config.toml
n_experts = 64
activation = "swiglu"
moe_layers = [2, 3, 4, 5, 6, 7, 8]
routed_scale = 1.0
balance_loss = 0.0044
lr_router = 0.000549
norm_eps = 1e-05
Below are experts of layer 6 (counted from 0) of a mixture-of-experts language model. Rows are named router (the router's row for the expert), gate (a neuron's input weights, with its number), up (a neuron's input weights, with its number), down (a neuron's output weights, with its number) and show model dimensions 0-223. Each number is 128 + 32 x the weight over its row's rms, rounded and kept within 0 to 255.
After each expert's rows: "mostly gets" lists some tokens that are sent to it at least half of the time. This comes from a sample of Wikipedia text that the model never trained on.

# expert 39
router [137 188 104 155 112 156 119  94  91 127 108  77 125 135 142  92 111 184 158 161 118 145 123 128 140 168 154 137 128  97  98 106 118 182  83 166 154  87 167 125 146 148 158  32 103 139 149  81  92 198 117 125 169 120 202 146 124 102 175 100 136 144 107 121 125 149 118 135 124  44  94 114 113 118  71 128 127 159 156 137 151 190  68 137 118 179 120 166 173 124 131 144 123 116 126 102  63 150 121 127 139 130 155 128 176 110 117 126 100  79 134 126 116 135 177 162  88 115 103 139 137 140 154  91 114 166 154 158 117  93 165 136  86 213 130  50 133 214  82  91 124 124 209 109 153 146  83 148 137 107 187  53 130 107  84 137 116 130 133 183  84  96 140 153 116 128 165 121  89 167 139 115 115 149 115 136 114 108 143  84 158 142 142  93 153  99 135 160 138 122 114 123 125 152 189  94 161 121 106 162 101 102  38 182 139 124 121 112 117 105 146 184 130 141 150 175 204 155 108 171 122 143 114 130]
gate0 [157  93 101 149  48 170 107 121 122 106 111 101 127 134 130 121 126 126  93 140 145 177 115 137  88 166  78  87 109 102  74  96 142  70 130  75 121 170 155 158 102 143 100 116 112  89  81 111 163  38 138 107 125 133 156  47 135 121 148 186 172  74 154 105 145  94 130  60 141 128 189 120 124 130 101 142 152  85  98 136 187  83 126 133 134  50 158 132 116  98 143  72 154 102 152 103 104 175 157  96 162 115  76 149  76 165 172 125 127 168 134 104 165 153 136 115 114 132 128 128 120 161 117 143 121 113 123  95 119  88 117  89 154 182 153 109 164  91 185 112 143 101  70 151 149 153 168 134  97 146  95 156 154 130 116 111 144  71 113 160 107 116 148 140 105 181 133 137 114 113 154 179 194  87 125 137 175 154 164  86 141  71  46 122 128 197 154 136 100 151 161 107 108 128 140  95  88 150 125  85 194 119 120  94 108 157 112 128  85 113 131 101  96 102 129 159 163  93 105 100 115  71 191 100]
up0 [100 142 154 118 119 148 162 106 100 158 107 111 101  67 109 166 116 100 172 105 188 160  80 139 128 158 183 149 181  92 146 159 137 118 153 132 119 162 117 135 119 138 142 158 118 111 120 162 124 142 144 122 115  73 134 109 198 121  93  58  57 132 103  95 107 132 157 151  98 177 112 115  98 103 156  80 112  88 140 112  83 104 127 139  99 133 208  70 130 131  81  96  97 173 144 121 104  92 164 145 138 141  92  95 106 145 166 110 102  37 119 132 114  51 123 130 144 166 142 149 164 104 173 110 144 134 123 141 130 130 108 101 148 136 141 114 130 120 189 147  79 134 149 130 137 139 120 185 167 150 136 116 140 129 145  93 138 179 177 100 140 171  95 185 169 115 135  71  79 189 146 120 135 131 122 104 102  87 127 139  94 178  89 105  98 177 129 170 137 230 117   2 108 147 149 173 145 145  92 119 107 109 175 182 143 168 152 113 121 111 142  92 147 179 105 159 125 112  92 164 170 127 142  90]
down0 [103 124 138 108 114 115 130 143 118 107 108 137 134 154 128 156 129 101 152 117 136 143  85  65  92 154 172 102 136 173 106 129 127 161  88  30 137 113  94  70  59 135 162  86 147 139 106 130 116  76 153  80 162  98 118  93 224 181 103 132 117  80 115 143 135 135 106 102 117 130 157 116 126 124 130  93  37 114  59 137 137 113  94 146 146  90 132 157 151 137 143  78 104 150 152 189 108  93  63 168 148  96 107  87 112 171 117 168  78 135 153 122  85 103 142 141 136 162  78 134  75 127 149 113 141 147 111 134 139 178 104 118  85  81 120 110 164 113 149 121 145 109  62 100 117 202 177 165 137 137 111 201 128 152 148  91  86 119 161 103 146 132 123 152 125 105 195 130 170 135 119 151 185 130 134 104 138 131 152 127 119  94 114 134 139 166  89 125 108 129 137 108 119 140 141 108  99 149 170 158 140 131 176  81  70 118 116 171 168 135 102 100  88 172 119 220 174 106  46 118 172 157 174 167]
mostly gets: " including", " Born:", " around", " if", " along", " include"

# expert 2
router [103 113 138  81  89  88 187 104 141 129 107 125 184 129 191 132  66 110 145 132 158  98 111 157  56 126 120 141 117  92 158 130 136 164 115  53 100  86 146 122 101 107 158 166 138 160 114  85 143 121  74  93  93 161 136 120 129 138 126 158 128 104  99 119 113 116 116 160 136 152 101 141 123 196 103  85 142  95 122 135 139 160 155 104 130 105 130 139  96 141 189 124 126 130 186 118 121 167 119 119 111 122 148  71 144 156 109  97 191 131 132 118 164 171 143 113 100 123 127  73  92 126 132 137 105 114 148 158  99 156 179 146 105  82 123 136 122 102 105  82 147 138  87 104 106 169  83 139 100 109  94 100 137 114 116 185 150 170 195 126 176 179  99  74 145  98 130 129 122  26  93  21 177  87 160 131 163 110 102 156 125 107 143 238 122 107  86 123 148 130 135  96 122 103 173 138  88 136 144 138 134 150  53  74  44 129 163 135  98 180 108  77 118 125 133 132  90  91 111  98 111 149 166 127]
gate0 [118  96 156 129 104 127 103 100  74  98 122 183 109 131 125 168  93  95 137 154 130 105  57 164 134 145 110 125  96 151 141 151 129 154 146  82 117 139 139 111 103  89 103 103 185 118 157 140 161 126 112 137 120 140 153 105 106 152 140 104  94  86 121 130 202 121 167 134 145 147 128  70 175 142 133  73 166 111 249  93  78 137 141 139 144  95  56  98 106 140 138 134 150 107 133 106 165 178 155 181 117 104 110 172 104 134 122 123 137 115 128 114 154  65 139 120 146 106 130 111 154 101 155 127  74 145  90 144  96 149  92 129 119 120 197 161  94 108 148  94  83 157 122 110 176 145 122 101 115 125 142 130 161  93 131 101 111  85 132 158 159  89 151 170 119 165 176  90  86 115 143 133  67 117 101 140 150 115 168  75 145 154 105 128 133 126 193 151 108 102 131 135 157  70 149  98 141 152 175 156 160 142 189 129 105  58  74 148  65 121 111  71  63 144  88  82 165 161 125  71 170  29 180 150]
up0 [164 152 122 164 172 131 167 173 146  96 126 185 171  89 159 139 133 138  90 159 120  94 160 165 193 117  75 154 172 141 106 136 168 131 118 120 114 110  93 145  80 155 115 144  89 182  70 123 135 125 115 127 185 131 142 121  85 152 137  98 134 139 176 108 154  74 177 137 123 139  81 160 151 158 144 123 136  99  89 116 232  89  95 138 110 124 160 123 127 155 130 136 129 117 135 112 168 114 113 160 152  88 177  90 109 118 106 115  64  69 102 128  67 130 173 136 114  93 116 152  93  97 143 177 118 104 125 126  97 182 101 137  64  92 179  79  93  62  95 128 150 126 117  94 130 134 168 131 171 147 170 113 116 174 131 140 142  85 115 125 170 143 139 139 103 125 147 134  92 123  92 108 153  81 150  77 145 101 105  43  93  91 167  53 103 106 120 151 101 175 146 144 160 172 154 117  56 123 154  57 149 157 148 110 161 110 114 143 118 135 126 130 165 206 139 132  97  83  97 138 174 168 139 187]
down0 [ 57  98 119 118 128 112 167  91 173 126 131 153 126 120 123 166 154 146  84 104 116 157 151 118 194 121 151 181 103 180 144  63 120 106  90 106 142 104  93 165 135 112 142  92 109 132 114 150 124  77 161 125  98 159 147 187 101  95 145  89 148 119 130 119 103 127 133 144 102 111 182 162 149 120 154 147 111 106  65 152 128 144 130 121 137 104 151 116 189 121  79 139 154 172 136  96  96 103 150 115 124 174 157 125 178 156  97 173 121 100 190 158 136 119  74  79 108 132 125  99 183 124  85 119 149  87  84  89  95 133  69  88 116 102  83 134 151 156  88 192 156 116 172 130 157  87  92 129 130 111 113 162 105 147 139 200 130 208 165 121  78 162 114 138 132 145 201 148 201 195  96 135 126 154 152 121 167 147 153 167 131 173  96 148 115 126  84 108 106 167 141 101  63  99 120 137 128  80 168 109 110  72 124 120 106 108 130 127 151  76 118 103 160 124 202 112 160  74 164 147 132  60  50 107]
mostly gets: " f", " \"L", " Ma", " Ch", " Mart", " F"

# expert 32
router [173 106 107 151 117 147 107 178  92 135 141 173 123 169 137 138  74 103 146 131 119 136 143  73 131 140 118 195 143 156  65 102 137 142 124 101 104 130 134 106 163 168 211 135 120  86 144   9 132 118 149 104 145 146 181 181 151 121 170 138 126  75 133 123 135 137 111 118 129  80 160 201 113  57 123 134 142 124  99 153 174 127 139 190 192 136 135 144 139  84  72  89 136 119 142  98 123  92 128 166 154  94  73 152 114 117 174  60 139 137 143 106 135 203  98 155  98 111  83 147 157  20 161 140 157 129 142 139 135 140 182 133 173 140 129  92 119 155 167  94 153 122 199 149 143 146 123 104 148  59  99  74 124 105 114 157 132  90 158 189 138 108 124 123 109 100 134 137 112 120 105 179 104 118 132 157 145 108 168 116 153 111 144 114 133  94  89 111 135 133 129 133  83 146 125 177 151 112 134 144  60 152  60 142 140 137 107 106 156 146 130 167 159 102  91  46 175 140 155 114 129 125  98 156]
gate0 [120 181 167  60 152 116 128 103 175 120 164 195  88  97 111 101  95 103 116 142  86 178 148 109 163 127  96 125 202 177  79 148  94  78  48 120 122 137 126 163 103 145 110 102 146  91  88 109 154 129 195  93 127 147 133 177  94 161  92 121 140 131 139 137 174  95 118 106  89 176 126 150 115 114 156 115 134  99  97 129 143 146 152 102 103 113 134  90 138 172 208 101 157 145 147 102 129 142 197 144 175  96 168 180 139 142  89  75 117 130 162 112 101 111 135 109 134 156 170 108 113 143 129 104 136 123 139  91 150 127  91 173 163 146 136 137  88 147 170 169  98 179 135 135 133  94 115 100 152 155 195 120  68 155 187 146  87 129 127  89 101 114 143 212 131 172  89 130 112 171 141  65  61 158 180 173  93 165 125 206 104 103 136 105 171 155 149  97  80 132 100 164 128 142 145 153 155 100 128 115 100 128 116 111  80 132 103 174 137 155 117  85 156 129 157 136 155 115 104  71 169 174 164 103]
up0 [ 85 188 161  45 189 144 142  88 165 174 145 166 144  63 106 108 133 115 133  93  87 209 118  89 126 170 126 117 195 159  84 173 115 110 127 127 105 189 106 130  89 116 125 107 138 123 121 136 134 112 161 101 163 166  95 170  98  69  98 141 133 141 173 100 151 106 105 159 111 134 161 152 146 135 156 128 155 101 143 114 102 169 141 132 141  72 132 121  72 116 140  86 166 107 131  88 110 188 209 108 162 121 179 199 157 149 143  94 121 116 158  90 116  82 116 114 101 143 192 140 154 110 162 122 103  83 206  94 168 101 117 133 200 147 103 111 107 118 122 162 116 131 117 147  94 149 112 126 130 126 170 106  74 144 111 151 117  72 127 121  86 176 159 173 104 127 114 114 113 145 118 145 145 126  70 162  87 162 138 116  83 132 167 103 195 146  55  69 136 121 128 161  79 143 110 151 160 168 131  80 123 166 145 183 109 119 122 123 166 152  91 110 167 138 167 107 168 104 124 111 161 182 134 134]
down0 [174 142 149 179 150 112 127 108 134 108 157 123 143 140 132  78 145 121 131 173 158 135 196 179 170 145 142 108 137 168 103 110  92 128 111  87 104 134 119 142  81 139 121 126 159  94 114  96 156 106 127 101 115  83  93 172  96  79 137 144  83 177 150 164 102  93 167 130 154 125 126 107  95 163 103 142 204  93 161 128 126 134  96 167 159  54 186  98 165 125 102 164 191  86  72 120 106 129 162 136 144 117 159 136 152 135 177 119 106 131 141 122 111 140 157 131  81  95 102 170 145 128 132 147  99 134 168 122 134 126  73 139 160 156 160  88  79 132 165  84 123 156 142 216 121 162 124  82 132 106  83  92 122 162 116  97 111 156  78 176 113 133 168 120 159  62 135 171 119  40 147 152 125 116  96 126  55 152 154  99 143  84 126 114 128  93 145 124 150 108 123 179 109  75 191  99 105  78 181  58  91 105 127 105 116 126 152  79 140 116 159 112 141 112 154 152 143  91 242  96 134 142 136  73]
mostly gets: " Born:", " by:", " including", " include", "er:", "="

# expert 3
router [107 157 164 122 125  89 120 173 138 119 161 141 151 116 139 172 157 130  92 121 153  73 123 143 103 117 140 103 123  73 156 108 144 128 141 157 161 108 157  92  83 134 148 126 126 157 153 130 145 140 137 154 135 171 156 113 186 124 143  96 142  64 115  86 111  95 125 113 174 168 136 125  92 207 133  97 146  88 111 129 116 128 106 124 145 130 134 144  99 202 135 162 132 137 138 168  90 131 140 163 106 103 145 104 124 111 179 151 156 106 137 157 103 159 125 121 150 120 199 125 180 123 133 153 158 127 150 170 127 130 155 178  81 137 165  88  91 104 127  89  97  74  84 117 125 236  76 169 142 101 153 159 106 127 125 159  82 103 141  87 162 149  75  61 208 148 139 122 149 146 118  32 149  76 142  96 124 152 132 134 177  76 117 162 137 118 113 109  75 150 198 155 136 127 130 128 100 140 147  97  98 107 100 149 132 161 239 132 144 157 112 119  96 118 177 187 109 120 119  88  41 208 136 126]
gate0 [105 199 134 109 104 139 157 138  68 112  56 149 142 168 148 108 119 137  67  85  80 144  87 116 111 103 122 175 111 147 100  87  58  83 142 155 155 107  86 146 105 151 139  90 129 131 154 149 169 153  83 158 156 154  78 112 153  69 162 150 176 140 133 170 107 172 126  95 145 150 152  84 124 130  73  81  83 110 126 161 165 145 123  77 125 100  59 171 108 163 144 135  99 176 142  75  74 132 140 127 199  99 157 159 103 132  73 133  95 101 138 126 133 144 115 167 170 143 139 106 105 128 144  80 140 105 147 126 115 168 195 178 174  98 110  94 133  99 135 153  54 122 145 108  62 155 111 147 135  84 112  90 107 124 144 134 106 220 108 146 161 181 128 143  86 145 123 150 142  92 108 105 111  89 178  72 132 117  81 138 135 112 189 119 160 137 162 127 157 177 113 130 129 119 103  70 136 109 147 122 129 147 134 161 124 145 206 139  93 182 137  88 153  99 122 147 127  92 135  54 145 157 116 109]
up0 [129 100 181 128 101  85 169 150  96 128 133 140 117  74 115  96 145 118 148 146 104 147 142 122 205  70 156  95 136  97 150 116 150 135 140  89 100 166 138 154 145 131 118 108 165  88  85 132  91 151 197  92  99 174 163 142 107 172 124 175 156 128  80 152 125  49 130 127 115 118  77 135 129 143 158 138 155 154  87 132 139 124 146 221 138 200 211 137 153 142 132  56 176 153 153 130 159 131 115 153  71 171 150  81 138 105 142 128 111 123 121 175  98 117 166 142 108 138 113  71 113 169  94 164 100 138  80 111 147  90 113  76 134  69  96 114 120 132 136  95 170 179 133 155 176 138 134 137 156 200  91 100 119 143 112  73 131  79 149  96 124  98 141 203 142 133 115 114 136 140 170  88 108 142  98 168 141  93 172 173  98 113 130 142 140 107 155  89 153 127 172 101  91 116 105 171 140 163 129  86 137 103 109 198  97 122 110 181 114  63 131 133 182 148 143 169 143 163 105 176 129  75 117 179]
down0 [ 87 152  85 118 171 165 189 107 150  86 173 126 135 100 175 123 164 165 201 167 103 117 148  91 114 116 145 118 102 185 117 149 115 135  95 109 179  80 186 128 136 137 197 103 137 171 141 111 152 102  77 117 142 110  62 130  93 113 169 115 126 143 105 140 136 125 149 101 110 121  66 129 134 106 152 105 161 118 136 148 170 126 106 132 162 158 146 138 107 164 101 115 156  70 149 125  49 133 127  73 120 145 106 182 131 170 153 139 108 160 108 166 136 180 143 115 104  95 125 137 126 145 144  91 161 131 130 163 128 118 182 133 100  59 152 104  95 133 138 129 100 145 152  86  79 192 126 147 103 122 127 137 109  41 139  81 143  90  87  94 115 101  60  95 118  95 138 164 158 144 108 103 132 177 156  76 127 119 160 101 158 147 105 124 190 109 145 111 110 136  59 168  79 163 142  85 213  58 104 148 138 120 118 164  36 139 136 118 126 131 134  69 105 137 139 135 152 180 179  79 133  82 148 113]
mostly gets: " F", " S", " Pet", " O", " M", " Ch"

# expert 4
router [110 105  83 134 112  25 137 102  70 141 128 163 110 140 150 142 131 127 137 115 150  91  95 125  97 134 131 191 157 106 146 139 145 112 113  96  47  85 104 139  89  76  81  63 132 127 131 141 111 125 120 160 169 148 122  95 161 161 140  76 103 134 136 155 148 116 140 131 156 167  73  76 139 152 202 123 153  96 122  96 126  81 160 106 153  92 114 102  40 182 136  72 184 112 163 189 169 148 158  76 155 135 106  94 139 137 109  84  95 106 190 152  74 154 140  83 123 151 184 103 118  95 146 101  78  91 144 194 117 134 137 166 144 132  98 100 114  68 117 156 108  84 104 131 139 131 135 150  99  95 148 127 115  96 123 160 104 123 146 124 193 138 162  93 163 186 125 116  30 156 131 121 119 107 167 118  83 140 120 114 170 138 128 155 118 178 109 136 151 141  97 119 159 119 153 119  78 117  84 137  76 108 150 179  57 118 129  75 124 167 104  93 138 108 118  84 131 110  88 136 123 141 165  98]
gate0 [172 131 166 113 170 119 140 124 108 117 148 162 195 150 145  92 121 140 122  89 127 135  85 133  89  63 111 139 144 117 148 118 104 155 125 123 135  86 169 135 179 136 144 167  82 151 126 154 126 118  86 145 161  94 112  77 153  79 156 153 109  96 147 152 108 168 151 133 155 168 129 132 109 155 142  69 125  97 134 124  92 142 165 101 120  52 110 154  80 134 138  58 152 100  81 119 158 160 142 155 167  85 121 113 117  71 184  65  67 149 111 138  68 182 105 145  91 176 137  78 204 153  96 133  95 168 122  82 126  99 193  33 107  89 144  84 115 121 114  82  93  96  78 110 150 151 122  78 129 134 130 176 102 145 131 128 103  81 115 196 183  90 112  95 146 145 111  44 104  93 103 106 104 127 137  74  72 164 100 116 147 110 140 119 167 173 138 116 143 160 172  95 141 137 114  99 103 101 154 144 123 102 121 143 154 133 108  86 132 124 116 148 126 125  89  69 105 208 137 125 133 168 170 145]
up0 [136 147 123 166 139 143 154  62 138 124 125  86 103 122  92 121 143 124  62 101 187 150 124  91 150 141 103 155 104 141 135 122 128  72  75 130 112 107  83 159 106  83  91 142 132 148 108  67 117 105 179 137 136 167 105 192  72 160 113 160  70 141 148  41 105  79 119 106 121  44 157  66  91  99 134 141  68 121 106 183 130  60 128 136 139 164  75 142 108  87 136 165 127  83 117 115 147 152 129 161 147 107 131 112 123 151 107  90  76  85 206  97 153 139  85 158 187 155 140 182 146  95 134 129 116 141 200 150 125 117  66 136 184 108  59 143 173 141 197 142 160 134 124 177  99 183  83  78 158  98 131 135 131 119 161 105 107 197 139 137 128 103  87 104 114 116 154  91 150 142 135 157 165 145 132 118 145  97 115 128 120 147 155 174 151 111 104 158 128  84 107 131 155  92 124 181 122 116 167 129 157 111 132  98 144 124 132 153  99 137 112  87 128 100 115 129  76  55 110  76  99 149 114 142]
down0 [134  89 125 104  99 158  76 136 125 169 126 102  95 126 112 145  89 124  88 164 139 123 100 150 140 148 138 155  76 131 157 102 145  72 106 180 143  87 146 135  81 101  92 138 154 151 119 145 213 151  82 160 127  84  98 147 126 155  93 105  41 108 154 104 120 158  89 133 127 118 129 111  86 109 103 127 204 176 124 164 127  55  94 137 138 179 173 109 169 185 195 121 105 135 142 128 179 115  96 158  97 139 156 110 106 119 104 171 122 117 183 122 151 104 105 112 177  99  81 129 168  86 119 156 162 153 101 143  76 138  92 178 146 154 159 154 168 179 184 123 187 134 120  98 143 157 130 141 167  85 152 157 149 157 188 150  88 205 134 108  91 138  87 182  70  92 157 135 121 185 108 117 100 124 139 157 171 114 123  97 162 125 155 230 124  74 129 153 101 140  63 123 122  91 111 163 136 181 110 131 131 125  91 124 167 129 117  86 103  91 170 134 173 142 146 149 127 134  91 128 131 160 116 150]
mostly gets: " Ch", " Sh", " sh", " Sch", " K", " ch"

# expert 40
router [127 121 115 146 103 127  90 118 139  78  91 100 158  89  90 173 129 193 145 124 109 156 107 105 119 135 144 119 119 172 118 188 133 116 147 170 113 151 189 122 115 156 127 149 169 142 208 172 144 128 137 167 129 164  67 212 127  93 147  77  87 124 102 120 103 120 117 122 105 126 106 126  95  90 169 138 160 139 111 140 153 165 152 142 112 127 158 151 149 159  95 135 115 109 125 149  88 103  33 152 128  94 138 150 105 122 114  77 179 149 159 106  46 108 148  57 128 125 132 119 180  83 146 121  49 139  93 173 169 142 115  82 163 132 157 126 102 133 175 205 163 162 118 172 111  84 123  95 133 173 190  34 128  68 139 125  93 137 119 134  94 164 152 128 114 100 142 146 117 155 128 131  92 132  78 110 152  91 133  82 140 120 136  82 112 116 117 225 116 139 143 160  67 163 119 145  90 122 113 157 157 143 162 131 125  75  99 171 179 128  99 156 142 169 123 147 142 135  73 183 157 110 135 123]
gate0 [144 120 147 138 157 157 123 106  62  96  73 142 141 134  89 142  97 126 145 163 131 134  87 120  96  76 136 162 188  69  96 105 109  74 146 127 144 103  76 133 119 173 178 128 136  29 133 117 130 152 160  93 136 161 132 166  83 133 148  91  92  87  99 126 128 167  85 103  97  80  99 168 170  77  84 141 115 129 169 169 208 110 192 117  84 115 103  78  99  78 111 100 194 100 163  75 116 131 139 155 183  54 160 125 116 135 143  89  98  96 129 165 141 159 151 114 113 158 135 138  68 134 120 104 130 106 225 139 125 127 156 211 120 148  77 112 150  77 110 130 122 164 118 115 134  90 135 120 155 112 153 106 124 111  83 151 205  93  55 190  52 144 120 170 117 119 103 113 118 162 162 134  75 104  99 104 134 129  81 121 125 168 163  88 118 131 120 123 122 118 131 152 143 138 139 160 126 139 171 136 132  98  90 136 109 126 169 118  99 133 110 124  93 134 138 128 161 156 150 191 107 138 109 129]
up0 [151 131 129 120 180 172 126 158 114 138 150 142 135 142  95 122  96 125 147 145  83 118  97  92 122 141 124 147 170 110 119 109 152 143 208 146 144 120  84  23 143 126  94  79 109 148  80 130 175  77 114  69 131 137 166 134  95 124 108 129 144  95  93 122 139 161 146 146 104 121 103 168 144 113  95 114 125 140 210 172 133 143 153 131  71 123  77 105  92 128 110 124 183 146 100  68 166 105 162 180 178 110 239 150  90 131  57 116 121 126  92 153 168 127 146 166  99  96 140 145 141 145 102 109 104 168 159  96 165 109 184 200  98 144 113  99 132 123 123 178 106 144  84 136 112 129  88 110  98 105 139 151 146 137 101 144 128  91  94 128  95 145 118 163 158 139 119  87  57 162 162 109 122 135 142 122  58 164 110 123 127 113 133  54 113 187 157  80 144 218 198 111  98 118 117 123 114  91 161 158 137 152  96 194 126 113  90 104  99  78 108 106 102 127 115 146 148 123 141 114 134 173 153 177]
down0 [116 143 141 195 146 155 101 113 187 134 132  87 124 100 132 128 117 101 151  94  94 155 134 134 148 168 125 112 116 168 171 137 169 127 166  80 161 174 171 135 159 179 127  97 216 137 145 137 112 141 163 102 110 147 139 119 130 162 113  91  56 141 186 125 122 139 172 220  89 111 101 146 166 102 131 165 152  87  96 103 106  98 153 157 137 195 127 216 154 159 127 235 112 120  79  97 122 141 138 126 211 141 122 163 145 153 140 139 147 130 114 143 134 153 126 135 109 123 103 148 137 127 139 159 141  62  99 195 202 122 147 135 144 106  91 114 145  85  66 127 117 123 153 167 141 137  76 118 135 106 158  98 123  70 122  76 103 114 123  83 113  95 133 180  99 127 162 151  91 131 129 147 149 109 117 110 120 120  67 199  91 143 189 115  88  50 142 143 119  89 142 173  77 134 122 134  81  98 148  84 126 178  98 123 136 174 110 148 141 129 133 143 173 109 140 108 135 183 127  97 116  95 104  94]
mostly gets: " released", " began", " held", " built", " moved", " took"

# expert 56
router [144 110 126 143  69 120 107 169 155 172 129  72 105  50 122  87 110 202 100 144 102 125 157 106 129 154  94  89 143 170 137 142 139 129 183 125 115  90 212 123 157 170 133  74  77 170 177 153  80 190 118 142 135 156 130 138 140  77 132  90 101 136 109 191 118 114 120 158 115  81 177 123 125  97  95 135 144 135 149 167 115 129 124 116 154 121 114 161 159 149 171 153 122  96 145  89  97 140 154 100 147 145 114 128 113 143 130  88  45 140 127  99  89 108 167 107 126 142 141 105  98  88 172  92  77 154 111 115 172 126 181 128 128 195 133 128 130 202  82 119 135 138 165 134 150 121 119  94  71 182 229  65 137  66 158  73 100 179 124 178 112  70 155 115 125 114 140  91  90 151 145 109 123  55 108 175 124 155  84 149 136 175 167 115 120 124 117 128 118 119 170 147  46 115  75 155 129 153 146  96  88  89 101 128 127 134  92 117 129 121 170 171 120 145 150 136 112 160 110 116 132 124 122 138]
gate0 [142 166 154 164 137 128 125 123 169 154 110  89  58  90 115 155 114 135 134 124 138 125 156 135 155 120 110 120 163  94 107 137 110 102 134 160  97 140 135  93 159 157 108 129 100 119 109  94 135 170 152 122 181 109 112 139  73 175 110 164  77 162  79 104  78 152 109 138 169  85  96  86 144 120 129 129  99  74 187 159 110 145 178  87 132  97  93 167 155 124 136 116 153  73 133  39 118 162 184 125 153 106 146 138 128  97  96 103  78 129 151 117 142 108 141 146 129 103  73 152 157 111 129  92 143 173  11 115  66 154  96 210 142 159 132 134 130 143 165  90 134 128 124 171 148 174  72 112  95 118 193 111 182 155 117 135 166 122 172 107 147  93 141 139 126 117 146  94  86  75 113 143 118 147 123 137 132 121 127 176  80  92 153 133  83 148 102 122 156  99 100 104 112 110 103  83  79 133 143 144  81  88 143 142 122 184 109  90 143  97 112 165 120 104 169  23 107 171 109 101 108 123 125  26]
up0 [166 113  86 142 158 153 160 196 167 114 131 151 151 130 106  85 118  97 184 162 154  88 108 163 191 129 132 121  77 141 100 135 159 115 104 106 131 153 100 165 143 159 107 171 103 100 129 101 118 154 108  82 118 119 149 172 107 140  97 102 107 124 173  38 149  82 175 122 122 135  93 137 147 108 134 197  85  99  98  90 105  73 135 123  78 149 146 111  93 152  97 144  55 111  71 219 124 174 122 112  87 172 103  89 139 112 177 151 142 147 157 130 165  76 106 145 121 116 159 135  77 146 101 131  88  92 117 113  80 149 130  86 189 148 119 202 123 170 126 148 140  65 138 169 137  95 140 124 153 143 121 138 162 157  79  80  93 127 117 116  98 148 152 113  98 164 151 125 145  87 103 160 103 109 181 142 156  78 113  86 106  64  97 131 133  99 111 119  48 106 113 185 145 135 103 190 112 163  59 103 148 194 127 120  86 107 134 154 145 143 105 163 167 100 124 134  96 165 171  98 117 129 148 145]
down0 [ 96 111 116 133  74  95 182  44  96 175 185 118 131 135 159 114 128 138  54 104  64 183 146 107 116 106 119 119 162 119 157  90 111 185  82 175 187 153 122 135 115 136 162  91 147 192 105 173  87  93 127  70  84 177 111 159 137 125 162 171 151 149 125 206  94 154 108  99 130 109 192 150 154 101 135 162 157 112 137 104 100 160 131 141 119 123 150  70 164 122 134 125 201 107 150 182  62 140 118 158 206 114 109 139 148 117  63 176 128 149 145 198 122 183 133 148 120  70 101 112 154 159 128 146 177 151 118 173 133 128 159 162 139 130 164 101 123 101 161  87 165 148 124 110 146 199 133 154 100 157  87 136 127  46 107 151 147 122 120 113 117 109  99  91 137 115 141 146  88 120 129 105 109 149 118 123  89 120 160 131 127 147 148 183 127 110 142  97 172 121 149  98 119 102 147  77 137  98 114 154 112 162  84 108 146  89 197  92  80 136 189 129 146 117 134 129 109 105 104 161 153 167  98 129]
mostly gets: " due", " make", " led", " making", " gave", " because"